Weights of a small mixture-of-experts language model, trained from scratch on English Wikipedia.
Size: 14 layers, vocabulary 16384.
Experts: 64 experts in each of 13 layers, 96 SwiGLU neurons an expert, 4 picks a token, a sigmoid router, a shared expert of 512 neurons.
Training: a variant of Muon for the experts, 6672 steps.
Below are experts of layer 10 (counted from 0) of a mixture-of-experts language model. Rows are named router (the router's row for the expert), gate (a neuron's input weights, with its number), up (a neuron's input weights, with its number) and show model dimensions 384-431. Each number is 50 + 10 x the weight over its row's rms, rounded and kept within 0 to 99.
After each expert's rows: "mostly gets" lists some tokens that are sent to it at least half of the time. This comes from a sample of Wikipedia text that the model never trained on.

# expert 13
router:52 75 48 35 39 50 50 48 62 50 61 63 42 54 52 41 34 44 34 51 45 45 76 41 53 63 47 54 44 29 64 57 54 53 49 54 40 46 22 40 43 64 52 41 56 57 31 55
gate0:62 50 62 65 21 70 53 48 48 50 59 51 38 63 48 66 48 26 46 64 50 53 59 51 55 62 54 41 58 49 45 50 40 42 57 65 63 48 38 50 50 60 67 40 29 67 53 40
up0:58 55 62 62 25 50 51 47 45 48 59 56 38 59 41 53 44 38 60 42 47 44 53 41 58 38 57 48 45 48 56 48 48 41 54 48 44 59 48 66 44 65 50 63 44 51 46 66
gate1:41 60 65 67 35 53 46 36 58 51 54 33 52 33 48 60 61 39 46 51 31 61 39 60 30 36 37 50 50 44 48 54 53 45 64 41 59 43 51 31 44 59 52 43 57 45 44 49
up1:61 42 58 44 66 59 60 74 47 54 51 68 51 69 55 56 55 52 64 54 68 32 50 45 63 65 45 57 56 56 42 34 46 47 34 47 45 48 51 75 67 48 43 58 32 62 67 42
gate2:39 52 44 55 40 72 45 56 57 67 53 29 56 50 51 46 50 64 57 55 50 64 61 49 62 63 57 46 58 69 56 38 49 60 65 55 55 53 44 37 44 48 58 46 45 57 58 48
up2:44 73 54 36 38 73 37 60 55 50 51 37 69 34 44 44 43 56 69 59 50 70 62 48 38 44 54 39 43 56 60 47 44 37 59 53 55 47 40 57 47 56 47 31 45 57 57 39
gate3:46 62 53 42 47 34 42 72 41 65 68 67 38 43 26 58 54 63 60 63 30 41 68 47 43 55 49 41 49 46 51 39 54 42 38 55 57 41 30 34 71 60 22 56 55 53 41 66
up3:53 54 42 56 47 74 56 46 67 50 52 40 59 49 63 62 57 57 44 46 51 52 42 59 62 58 57 51 45 30 44 51 48 43 51 36 52 47 60 70 31 41 79 47 50 43 64 57
gate4:70 58 53 49 28 51 53 53 41 57 62 77 70 44 53 54 33 55 46 29 45 41 54 52 35 69 50 66 52 57 40 66 40 56 36 67 45 39 43 48 50 48 52 34 53 47 57 56
up4:74 61 48 55 28 35 46 59 41 44 63 59 47 47 62 45 41 54 31 41 49 44 36 55 53 61 68 48 44 65 50 58 44 51 37 45 53 66 36 54 58 47 46 51 42 39 39 61
mostly gets: "00", "04", "07", "09", "0", "05"

# expert 21
router:48 53 43 57 56 56 54 51 40 36 65 38 47 47 63 49 48 45 47 54 48 42 52 52 54 52 59 52 44 49 62 62 48 40 53 64 55 34 69 51 66 53 46 56 35 50 61 59
gate0:63 54 62 40 29 38 57 49 40 37 65 62 33 47 53 58 52 55 45 46 61 61 40 70 35 61 63 49 56 56 44 47 52 45 50 35 44 43 36 56 53 46 45 55 56 60 46 66
up0:44 60 52 57 51 40 54 32 45 47 51 38 50 55 66 44 74 54 51 56 62 50 48 25 34 43 58 37 54 53 47 31 36 28 41 46 55 48 49 53 57 54 45 51 37 31 58 49
gate1:42 51 50 72 37 45 47 44 51 53 47 27 50 46 51 48 57 41 40 45 51 59 46 45 44 41 57 49 64 71 47 61 59 50 58 50 46 57 46 55 55 43 59 67 34 50 62 42
up1:53 49 63 62 48 55 36 53 31 46 69 73 37 43 52 38 46 48 64 45 50 56 53 36 46 44 50 44 40 59 55 34 58 50 38 61 52 53 41 44 53 46 37 41 64 56 56 50
gate2:47 42 61 59 33 54 49 37 44 66 64 54 54 50 47 55 38 24 54 51 49 48 52 41 72 55 38 04 56 62 43 47 60 54 37 49 64 61 43 54 43 33 40 52 41 54 40 72
up2:46 41 38 45 48 46 56 57 43 56 47 35 48 44 20 55 59 58 62 46 55 49 58 38 45 59 51 59 53 66 44 40 55 66 73 70 58 41 49 66 60 61 47 53 54 64 53 45
gate3:58 54 54 52 35 51 53 55 39 58 59 48 48 45 52 36 52 53 31 52 51 32 72 41 48 49 53 33 42 60 46 59 63 45 54 55 60 58 39 60 60 47 47 59 41 40 48 66
up3:40 43 49 29 47 62 67 59 65 52 64 42 64 51 45 35 59 53 54 47 43 51 48 59 28 39 72 59 57 49 35 48 37 44 60 32 59 48 43 51 49 53 57 50 50 47 66 50
gate4:45 32 70 60 43 35 67 33 58 56 49 56 45 68 40 39 28 46 48 43 60 44 47 41 47 49 50 40 58 48 58 59 46 47 49 62 48 63 44 58 56 48 57 46 54 42 52 58
up4:56 65 43 44 60 74 39 52 43 52 42 50 64 50 49 53 67 47 42 52 27 67 55 35 78 60 54 56 57 51 27 50 55 52 45 35 56 45 39 29 63 38 52 45 34 48 55 51
mostly gets: " Julian", " Won", " Gary", " Jin", " Alex", " Jun"

# expert 20
router:64 56 43 53 72 51 27 45 47 53 45 60 59 60 53 35 49 58 30 47 71 40 51 58 60 60 44 47 53 44 65 57 70 53 58 68 48 43 78 44 48 47 68 54 45 61 43 51
gate0:52 55 54 43 40 49 58 36 51 55 40 49 45 64 48 54 56 42 51 57 62 53 58 49 34 40 40 53 57 55 51 70 66 41 42 70 61 59 45 54 48 45 31 47 63 63 56 61
up0:37 36 46 47 47 53 41 72 28 60 59 56 70 40 52 48 44 44 61 36 40 49 29 49 44 42 63 58 45 39 46 34 33 48 69 47 56 46 67 46 47 44 55 47 39 40 56 49
gate1:52 55 55 33 48 55 49 60 29 55 44 54 56 67 48 50 52 59 53 23 33 61 29 57 65 53 63 45 42 57 26 50 68 46 38 44 45 62 58 55 45 61 34 57 43 67 44 53
up1:53 36 42 42 47 52 41 62 40 53 73 59 23 75 46 44 39 57 27 44 48 51 46 57 42 52 34 35 64 57 39 46 63 54 35 45 48 60 53 46 61 44 64 64 37 46 49 25
gate2:55 48 63 44 66 50 58 40 56 55 50 56 54 72 49 61 44 60 50 43 51 33 45 49 42 35 67 59 32 37 51 62 57 48 32 40 57 30 30 61 55 47 46 47 54 61 42 54
up2:57 50 42 53 45 53 52 59 44 70 63 48 40 42 38 47 53 46 29 64 56 49 60 56 49 58 49 60 51 62 36 50 54 49 56 43 56 77 53 46 47 27 56 64 40 38 44 41
gate3:64 41 69 41 61 53 45 67 67 46 62 63 59 77 59 51 46 45 62 57 59 47 59 50 51 52 69 55 55 32 48 54 41 43 40 49 46 57 49 54 58 35 61 59 50 66 60 55
up3:55 56 59 47 55 38 37 62 58 43 52 34 46 56 53 29 40 44 75 72 41 40 58 27 33 47 62 53 50 46 58 60 54 53 41 47 73 40 45 39 41 32 57 64 51 48 56 55
gate4:69 33 55 50 53 57 46 38 37 68 40 65 56 55 49 42 45 45 46 47 74 23 58 58 63 58 42 47 50 53 57 46 58 50 49 66 46 56 42 48 58 79 50 54 50 63 44 67
up4:49 43 36 29 65 46 59 54 50 38 53 36 57 51 69 55 41 65 46 50 50 35 46 65 33 52 60 56 66 69 35 44 45 49 55 57 60 48 48 65 31 34 53 47 26 53 55 34
mostly gets: " ", "op", "ut", " consists", "frac", " Formation"

# expert 14
router:47 53 38 59 48 42 51 62 65 41 53 53 50 61 62 27 56 42 44 52 48 41 53 48 65 57 38 62 48 39 64 59 60 55 43 60 63 20 43 64 68 58 64 45 56 49 58 46
gate0:45 59 69 43 49 57 20 32 49 59 49 46 41 52 27 42 62 50 50 21 58 52 57 42 60 38 46 43 39 44 43 48 47 51 48 72 64 50 30 44 41 34 41 45 61 51 57 50
up0:49 47 32 58 62 69 43 50 53 62 51 49 58 36 46 50 38 66 52 62 54 56 45 55 45 60 58 43 68 42 28 64 44 53 58 56 48 46 44 41 53 52 46 38 47 49 60 62
gate1:57 52 69 54 50 60 57 47 46 67 42 45 44 42 42 51 77 35 60 48 56 50 44 53 68 46 57 45 62 43 54 39 48 52 49 44 48 67 52 45 40 63 46 61 36 49 46 51
up1:61 58 68 53 54 43 59 49 52 34 56 78 21 34 45 53 51 57 54 32 46 65 45 59 42 53 48 30 54 45 56 60 63 42 55 49 20 59 30 57 66 41 42 43 50 54 51 55
gate2:61 58 66 63 53 43 57 44 46 48 54 51 48 36 51 53 59 29 65 31 34 43 42 47 42 64 58 31 51 46 54 59 59 44 45 51 40 51 49 26 48 50 53 39 64 52 41 26
up2:70 41 55 55 73 54 44 63 50 38 50 55 42 52 38 54 65 58 55 35 54 64 35 65 46 45 48 52 48 44 49 69 41 53 41 46 44 66 48 44 53 61 63 61 66 52 37 40
gate3:60 60 46 61 33 44 49 47 49 35 53 62 49 48 64 43 49 52 39 56 60 38 61 43 48 67 55 44 57 43 50 45 47 39 58 40 40 74 60 34 47 47 48 56 58 58 64 42
up3:35 48 32 53 64 43 52 48 55 43 61 34 48 70 61 52 39 39 42 44 52 50 41 58 56 20 25 68 33 53 50 56 49 64 48 42 67 40 43 42 52 61 52 53 60 41 45 57
gate4:46 49 50 41 34 34 56 61 36 44 36 51 55 54 63 23 59 65 55 41 72 39 67 45 43 57 43 37 53 55 44 32 44 41 37 43 47 62 50 43 65 45 52 41 39 38 57 53
up4:44 54 49 37 42 39 56 65 74 38 45 50 41 33 59 43 56 43 42 56 59 39 46 50 42 41 57 58 48 61 62 54 55 60 48 47 60 50 60 56 52 44 48 70 22 51 46 49
mostly gets: "\"\n", " JPL", "%;", " n", "\"\n\n", "½"

# expert 61
router:51 31 62 51 59 45 36 45 32 31 67 62 50 51 36 51 50 32 60 36 38 42 46 33 40 49 17 75 66 44 45 44 50 48 46 52 54 51 41 55 76 67 42 44 45 67 81 43
gate0:41 55 62 55 64 53 52 50 59 45 66 54 35 57 53 38 48 55 64 57 42 52 62 29 59 25 51 45 50 52 31 42 66 46 47 63 62 51 51 47 65 60 40 53 35 60 62 53
up0:50 52 59 49 52 45 39 60 55 42 57 63 52 59 47 55 46 47 58 63 48 55 59 44 58 34 51 45 48 49 54 28 58 60 53 65 53 48 63 45 70 73 49 57 52 57 45 54
gate1:53 41 62 56 32 56 52 39 43 62 43 37 50 52 51 40 55 55 46 35 38 42 51 51 43 45 52 42 56 44 51 45 36 64 61 55 58 74 51 60 59 46 51 66 41 46 48 59
up1:45 60 62 44 57 50 55 43 64 40 45 51 44 51 47 60 55 36 37 58 44 53 60 55 46 43 45 61 31 61 47 51 44 63 58 57 49 58 58 51 62 48 69 58 67 50 41 40
gate2:37 56 57 46 74 50 30 50 55 47 30 52 58 48 33 45 66 54 63 45 59 41 47 45 59 69 58 56 42 47 41 63 38 30 28 46 36 31 48 56 60 51 28 51 43 42 43 38
up2:73 52 45 53 40 56 66 53 56 57 59 40 37 58 36 44 36 49 44 50 52 67 49 55 41 46 40 45 52 38 39 45 56 65 62 56 57 51 62 53 43 43 71 38 49 59 55 62
gate3:31 48 55 54 50 52 45 29 49 54 55 51 59 64 50 55 64 42 50 45 47 64 53 32 57 50 60 37 60 41 66 44 50 61 44 41 43 74 33 52 56 74 49 48 53 34 57 56
up3:39 44 51 45 53 63 55 31 47 63 48 63 61 65 46 41 30 61 24 35 38 45 32 50 37 53 43 49 50 59 53 59 47 38 41 26 41 57 67 38 56 49 41 50 46 38 53 41
gate4:62 60 45 46 58 52 50 59 38 61 43 66 48 44 53 57 68 64 56 64 73 52 70 48 39 56 33 46 35 62 62 37 48 34 53 57 25 42 50 33 39 42 39 50 55 66 55 42
up4:63 47 52 58 41 63 40 75 49 61 38 47 46 51 55 49 58 75 63 61 65 48 58 52 43 45 40 42 39 64 60 26 53 32 55 41 25 25 67 35 31 44 38 63 34 59 55 39
mostly gets: " \"", ".\n\n", " (", "\n", "==\n", ".\n"

# expert 11
router:43 50 42 69 52 64 52 46 65 46 65 38 57 57 54 31 56 46 45 39 43 54 45 32 33 59 39 66 33 42 60 51 45 52 57 69 48 51 47 32 64 57 68 51 59 51 59 56
gate0:47 41 57 61 50 66 50 37 48 36 44 44 41 54 32 49 56 53 61 60 50 51 45 61 45 47 37 47 61 59 51 38 54 41 55 58 65 54 47 60 60 34 61 61 50 57 46 55
up0:39 51 41 52 59 44 41 54 63 57 33 50 43 47 44 28 45 48 33 43 63 56 55 58 41 57 57 57 41 54 57 66 48 57 45 56 47 52 40 56 45 47 68 31 42 41 53 48
gate1:54 48 35 45 50 48 41 49 56 63 58 36 41 42 42 52 80 58 55 44 44 59 59 47 36 44 65 34 68 47 37 48 41 46 47 53 45 39 52 57 49 53 52 56 66 47 45 69
up1:46 58 51 48 45 42 46 49 56 55 34 37 54 57 42 60 62 56 44 48 35 55 68 46 29 62 50 35 28 42 37 41 45 57 48 59 51 40 43 65 65 61 41 79 64 48 52 58
gate2:29 53 54 47 47 50 46 57 42 57 56 60 58 62 45 54 42 51 56 51 48 53 35 48 42 49 37 37 39 39 51 71 44 51 50 48 61 54 51 60 49 42 44 44 50 64 49 59
up2:55 39 51 50 49 38 46 54 48 43 33 42 46 35 53 40 42 45 52 46 47 39 68 62 55 45 73 56 59 56 42 41 46 46 50 55 53 53 47 51 43 62 42 60 60 48 36 61
gate3:41 36 51 62 55 50 28 39 40 47 38 28 42 50 37 33 43 41 41 54 44 39 61 56 47 54 46 50 39 41 66 61 53 47 59 42 56 44 44 44 42 38 29 53 56 52 39 52
up3:58 43 38 67 48 38 56 53 56 41 42 32 50 38 48 58 52 49 40 54 78 33 65 48 68 52 67 60 48 47 63 32 56 38 48 51 43 45 69 55 42 54 43 44 41 47 52 62
gate4:43 43 44 47 53 39 34 44 53 50 46 43 40 51 32 57 61 45 66 55 76 36 48 66 39 59 45 25 55 40 51 39 36 53 45 68 53 59 50 69 45 63 46 51 61 39 46 52
up4:44 35 53 58 48 49 41 33 50 50 59 40 56 36 45 60 51 57 63 40 51 59 40 55 47 58 36 30 56 48 56 35 39 56 36 52 64 54 46 57 62 57 57 50 46 36 38 50
mostly gets: "\".", ".\n\n", ".\"", ").\n\n", ".\"\n\n", "\".\n\n"

# expert 18
router:46 41 37 53 40 39 44 50 31 47 40 46 44 58 67 46 53 56 53 29 62 48 48 40 56 55 50 44 55 42 53 38 46 52 37 40 46 60 46 55 45 64 57 58 37 60 31 68
gate0:59 37 58 51 59 63 39 39 38 52 53 45 45 51 76 46 57 81 65 32 75 44 61 48 39 44 34 55 70 53 57 42 50 60 51 31 51 43 57 32 31 51 62 24 58 50 49 44
up0:48 34 56 66 53 57 35 22 49 58 53 34 23 53 56 63 51 53 58 28 57 53 57 54 42 42 38 49 53 57 38 65 39 67 64 43 59 42 40 30 32 53 66 42 67 61 59 58
gate1:52 48 42 49 43 45 47 44 40 55 46 54 37 43 47 50 59 51 47 54 51 70 59 40 45 37 51 60 57 72 44 44 44 49 45 40 54 46 37 41 42 57 58 41 60 47 31 52
up1:49 54 39 59 55 50 56 45 40 55 48 56 61 52 56 68 44 60 44 60 50 41 60 48 48 49 38 52 52 49 33 51 51 63 46 38 45 22 45 38 52 67 62 38 61 27 51 43
gate2:49 55 47 38 48 56 57 52 35 44 59 59 38 36 56 50 41 45 65 45 51 52 42 43 40 51 49 33 56 48 67 40 37 47 43 48 59 44 43 40 51 44 54 65 48 50 36 58
up2:62 59 56 40 48 51 43 48 44 47 64 50 54 53 59 32 55 53 57 58 41 47 55 45 50 64 42 59 49 51 43 45 59 42 35 58 44 45 59 41 48 72 52 75 52 38 36 63
gate3:38 67 44 50 34 41 33 72 60 50 33 65 40 44 43 56 55 43 55 57 64 48 44 63 57 39 62 52 40 44 65 60 56 57 57 57 50 69 40 40 48 44 62 42 59 52 39 48
up3:52 46 59 36 69 48 68 43 46 54 65 46 52 58 64 54 51 46 44 49 37 52 63 41 47 57 43 36 64 68 41 49 46 45 42 38 49 28 55 59 60 55 38 68 35 46 56 51
gate4:59 53 34 45 45 51 48 60 46 60 54 40 56 48 44 35 51 62 37 60 53 46 50 35 62 61 57 55 37 47 59 56 34 45 48 44 45 42 31 57 48 55 61 44 36 53 36 51
up4:46 55 61 75 43 39 44 37 51 49 43 70 34 60 55 40 45 49 54 37 57 44 52 54 62 43 35 42 33 50 57 45 60 60 43 37 27 41 51 40 51 45 41 42 52 44 71 46
mostly gets: " the", " Southern", " Northern", " Western", " during", "During"

# expert 59
router:57 38 35 36 49 40 52 54 39 53 50 39 43 57 58 45 52 53 44 67 63 36 53 56 55 33 38 54 47 41 62 44 43 42 58 47 57 59 45 46 45 43 30 52 61 64 28 51
gate0:46 50 43 47 59 38 51 52 52 41 66 44 53 51 51 34 62 60 59 55 32 33 48 48 63 47 43 40 56 53 52 53 52 46 43 63 59 42 53 49 49 56 44 53 55 56 40 61
up0:28 38 40 43 27 53 54 41 56 35 39 42 61 53 51 50 53 25 38 52 75 55 52 50 38 63 65 40 38 59 53 35 40 30 48 49 49 50 51 66 38 46 44 36 42 48 61 62
gate1:60 57 54 49 50 52 59 55 38 74 48 37 43 50 41 39 56 56 53 54 76 40 33 50 50 50 24 58 51 65 56 47 52 42 48 57 45 29 38 37 50 42 58 47 46 57 52 62
up1:49 43 42 39 51 34 33 38 65 40 45 62 58 49 57 57 33 43 49 38 27 54 57 52 55 64 54 63 34 40 42 61 40 58 48 44 61 72 58 59 49 44 34 58 57 48 54 50
gate2:44 38 55 58 63 43 61 35 48 46 48 51 45 51 49 54 47 51 51 48 54 62 41 65 55 41 73 35 57 60 45 71 30 61 57 44 45 42 42 52 31 93 45 44 34 62 43 48
up2:50 47 40 48 34 42 43 64 56 49 39 55 57 59 33 41 49 46 45 55 52 52 62 53 39 56 43 51 37 51 53 33 62 48 49 49 46 42 69 39 57 37 61 50 56 42 65 43
gate3:55 47 48 51 60 59 35 41 45 52 38 52 42 52 55 49 66 55 48 41 46 45 46 64 40 62 57 53 36 51 60 53 51 51 61 48 48 53 40 44 34 54 51 42 57 35 46 49
up3:48 56 58 51 38 39 61 50 71 47 53 58 46 53 43 53 44 43 58 39 40 64 47 46 56 44 45 50 45 54 44 46 48 60 54 53 54 40 63 40 49 42 50 49 41 47 60 60
gate4:54 66 49 28 50 49 50 48 67 57 33 60 61 61 41 47 50 48 61 33 51 62 45 54 64 63 39 38 55 57 44 47 33 33 35 39 49 46 67 65 55 51 42 53 59 56 45 41
up4:56 40 40 47 41 36 69 54 56 47 48 49 60 56 38 41 57 32 67 55 49 58 40 37 57 42 36 34 32 30 39 55 45 28 19 60 65 64 55 63 63 50 37 52 50 54 49 33
mostly gets: " the", " The", "The", " his", " its", " their"

# expert 3
router:53 44 45 48 48 49 50 51 55 52 58 50 57 50 70 46 49 57 61 57 53 46 50 53 56 51 54 46 50 51 62 49 50 51 40 57 70 59 51 60 39 47 48 49 35 42 60 47
gate0:53 54 53 45 50 50 57 47 24 50 65 43 34 52 40 33 56 31 53 65 44 45 57 46 55 37 60 58 49 52 41 70 54 44 61 36 42 49 52 59 54 58 57 42 53 47 48 54
up0:59 57 36 28 61 51 56 55 42 46 52 53 31 41 47 55 62 38 55 59 49 50 37 59 41 35 65 54 49 53 54 65 46 54 59 40 46 58 51 42 62 57 50 37 44 46 50 44
gate1:56 37 63 56 61 52 33 51 51 40 40 50 54 46 55 54 62 43 46 57 42 44 56 54 50 57 63 52 60 42 62 61 46 62 70 44 36 51 51 36 50 48 52 35 47 59 54 49
up1:47 40 57 47 59 44 49 54 46 60 34 32 71 55 58 54 60 44 52 44 52 56 52 52 56 55 54 59 40 51 37 60 34 54 61 45 50 48 49 45 36 53 49 39 40 51 58 57
gate2:39 38 60 75 49 40 57 51 54 49 51 45 40 52 47 42 42 47 46 49 50 58 47 64 48 46 37 59 58 52 57 46 41 56 37 42 42 51 46 51 39 30 51 42 47 61 68 53
up2:38 44 55 52 33 44 55 53 45 52 60 43 43 48 38 52 55 43 44 43 50 66 50 54 56 55 36 50 53 45 65 60 68 52 46 48 49 52 44 47 46 43 52 56 41 43 71 21
gate3:57 44 55 48 25 51 49 46 39 63 53 57 41 49 57 49 50 59 42 38 64 42 34 63 48 60 43 41 50 59 57 60 56 43 61 54 34 53 51 47 38 50 49 55 42 42 70 54
up3:50 62 33 50 58 51 48 67 31 34 51 44 57 46 46 56 47 53 63 49 37 50 43 59 42 42 61 53 59 44 47 58 56 49 61 50 39 53 47 41 43 42 43 53 50 47 52 48
gate4:61 52 65 47 51 15 41 58 43 61 45 61 61 50 46 38 51 43 63 49 59 44 31 56 61 64 42 53 34 58 67 54 51 52 43 50 49 39 61 51 31 49 45 54 48 28 54 60
up4:44 66 37 61 71 65 48 50 40 51 39 51 52 65 35 54 61 67 38 68 35 48 52 42 51 52 54 51 44 29 68 52 59 44 41 53 46 52 44 52 50 52 60 37 39 62 42 43
mostly gets: "″N", "°N", "%;", " households", " Goals", "/km"

# expert 34
router:49 59 59 44 61 65 67 46 64 44 50 56 38 36 50 46 54 22 57 72 37 48 51 60 52 42 54 25 47 50 53 43 54 42 38 54 45 53 56 60 44 42 57 46 50 57 54 51
gate0:51 51 55 65 43 53 68 46 60 48 51 51 47 33 33 40 64 51 57 31 54 53 63 67 61 57 51 51 59 62 49 51 57 45 57 47 50 54 49 57 50 47 58 49 45 52 46 56
up0:45 54 65 67 39 52 60 39 53 40 61 52 39 27 36 30 41 37 56 38 60 57 67 61 60 53 41 35 61 58 38 70 54 59 43 48 50 64 51 50 52 70 42 49 38 61 43 52
gate1:36 47 68 50 46 45 49 41 65 46 43 57 73 53 60 45 57 61 61 59 43 49 59 55 65 39 57 60 54 38 23 32 63 52 48 33 59 61 47 49 65 45 40 69 59 50 60 67
up1:42 47 58 49 44 44 46 46 57 52 44 46 67 48 52 50 47 58 56 63 40 53 63 60 58 45 67 55 50 44 41 31 63 61 57 42 54 50 48 53 54 37 49 65 50 40 66 58
gate2:62 64 54 54 62 55 37 51 56 40 44 66 40 56 57 46 52 60 52 58 54 49 53 48 36 54 34 49 51 45 63 61 48 60 36 27 51 41 43 45 52 54 71 48 53 36 56 55
up2:67 68 54 40 44 68 52 57 58 45 57 47 44 52 63 47 55 52 44 73 35 52 67 54 40 52 51 33 52 53 42 51 50 41 46 43 38 51 49 50 66 50 62 38 67 59 64 51
gate3:49 49 61 40 52 40 46 65 58 32 38 68 48 42 59 42 49 73 51 58 52 37 48 69 47 43 38 54 59 38 55 52 54 44 43 37 46 55 51 47 56 54 39 44 52 49 48 42
up3:51 45 69 46 55 42 45 40 51 44 72 56 57 44 52 66 45 58 51 32 44 54 39 67 62 39 61 35 31 45 46 59 59 40 63 27 52 41 31 47 47 53 44 47 44 57 54 44
gate4:55 37 50 40 44 68 34 57 46 61 49 47 43 46 48 50 41 51 50 52 49 43 53 61 39 57 46 39 44 41 49 62 49 32 27 41 48 41 52 44 34 55 64 55 52 63 77 68
up4:50 34 45 34 61 67 45 53 64 56 57 59 43 66 35 44 40 60 52 48 59 38 45 54 57 54 53 39 56 41 50 40 54 52 48 52 44 49 54 52 47 43 61 62 31 51 64 68
mostly gets: "Scientific", " These", " classification", "The", " Animalia", " If"

# expert 16
router:48 57 46 56 39 54 37 65 31 53 49 50 50 62 73 49 36 50 35 53 82 56 45 61 53 60 51 51 70 34 70 63 45 69 48 58 43 55 52 46 43 60 44 65 55 51 48 45
gate0:52 42 52 51 33 38 54 43 57 45 51 70 48 32 34 26 44 25 41 39 44 50 53 36 45 42 45 60 48 31 58 45 44 61 55 48 43 53 52 53 66 61 50 45 58 40 45 82
up0:44 36 63 54 33 46 53 54 51 49 56 80 62 37 43 44 22 38 53 37 54 39 59 36 41 49 51 66 56 48 53 53 58 58 49 48 54 68 48 66 72 70 54 41 42 48 45 46
gate1:68 55 43 66 52 56 41 38 36 68 38 60 50 54 55 49 73 59 59 57 59 39 44 41 48 37 54 52 48 58 57 49 47 52 49 51 52 60 52 68 58 66 53 47 44 75 43 59
up1:54 53 41 59 36 58 42 47 33 55 45 69 42 47 44 51 45 31 60 35 63 48 49 47 48 45 62 76 42 49 39 56 48 50 55 36 52 62 56 49 50 43 43 43 63 56 60 64
gate2:44 60 45 42 52 55 55 51 64 75 47 31 62 65 58 50 61 37 64 60 42 46 46 53 47 47 67 44 54 54 60 36 48 38 41 43 55 56 43 64 46 45 53 58 58 56 33 49
up2:68 45 49 53 52 39 29 50 60 53 47 52 73 55 46 59 64 52 47 50 60 37 53 69 44 42 44 48 68 57 63 55 47 45 42 54 41 53 42 47 49 40 68 51 36 51 55 53
gate3:41 42 52 60 61 57 38 61 34 55 51 60 56 51 43 48 42 57 40 44 51 51 60 50 48 45 64 46 64 57 55 57 66 53 54 64 53 44 59 55 59 51 34 55 46 54 44 56
up3:44 50 47 54 43 56 52 39 47 50 47 42 42 53 51 58 62 47 43 50 58 41 48 55 29 62 48 52 69 54 46 45 39 60 50 43 66 51 38 51 38 46 48 24 52 53 62 65
gate4:70 46 52 57 59 46 38 73 38 45 53 51 47 48 52 54 51 36 57 64 38 54 51 52 57 65 66 40 60 44 65 39 52 50 41 35 48 49 44 44 47 63 31 58 54 59 57 60
up4:40 59 53 54 55 55 50 45 40 31 52 47 57 48 50 44 51 43 37 44 70 50 66 40 50 34 19 57 51 62 49 62 48 52 65 55 62 47 49 45 53 60 57 52 65 51 41 47
mostly gets: " ", "′", " £", " $", " ind", " construction"

# expert 0
router:54 56 44 44 41 56 37 51 49 36 46 37 69 53 58 40 44 59 45 46 46 36 55 69 34 38 59 63 43 54 60 41 58 61 51 37 51 47 56 51 58 57 59 46 64 47 58 50
gate0:43 54 55 57 56 28 46 54 45 46 62 59 40 41 43 39 42 43 43 40 85 41 60 73 57 54 57 27 53 68 25 40 68 44 57 63 50 37 62 56 51 55 42 43 66 52 50 46
up0:51 55 43 77 61 59 50 62 54 54 52 53 54 63 63 65 65 59 54 57 26 58 37 37 72 64 53 39 40 40 47 47 56 59 36 46 59 66 42 35 36 52 50 46 49 43 55 53
gate1:19 41 50 48 50 76 40 49 38 71 29 44 40 66 52 49 47 61 49 32 63 45 45 44 50 75 40 53 57 44 74 62 49 43 55 43 48 32 51 51 43 46 69 43 50 48 55 55
up1:53 52 57 62 62 35 53 31 53 48 49 60 54 54 48 38 53 60 43 53 37 45 62 58 60 25 32 51 60 58 47 36 52 52 39 66 55 60 46 58 54 60 41 65 63 55 48 69
gate2:55 38 50 38 56 61 56 50 40 57 35 65 52 63 49 43 58 53 65 48 50 40 43 42 59 77 60 53 54 55 47 50 47 44 42 46 56 70 44 40 33 45 62 55 40 47 57 51
up2:45 46 53 42 57 49 60 50 36 54 33 72 63 74 46 42 40 64 69 46 44 58 31 57 59 63 66 74 44 49 56 38 57 55 58 64 45 63 38 48 45 44 38 42 39 36 69 54
gate3:36 48 71 37 46 62 34 67 44 55 56 44 51 55 49 63 52 70 32 59 49 44 51 50 59 41 59 56 63 56 54 53 39 65 77 56 56 53 44 49 26 58 57 44 63 64 40 51
up3:47 43 70 36 35 62 51 55 38 71 43 40 55 49 38 55 46 54 53 59 53 56 66 66 47 52 60 29 52 53 74 44 56 47 55 65 53 54 56 50 54 65 36 50 32 53 46 43
gate4:64 60 50 63 55 45 41 47 47 53 44 48 59 54 35 44 43 44 59 46 74 48 60 59 48 71 30 40 51 52 26 47 67 47 51 35 47 58 51 60 41 47 45 58 59 56 66 43
up4:47 45 50 45 63 48 33 49 49 37 55 50 47 63 61 49 53 38 29 39 51 50 57 70 59 53 34 57 41 46 37 57 36 68 56 32 52 48 52 38 42 38 66 57 41 47 47 44
mostly gets: " JPL", " MPC", " ·", " Apps", "frac", "978"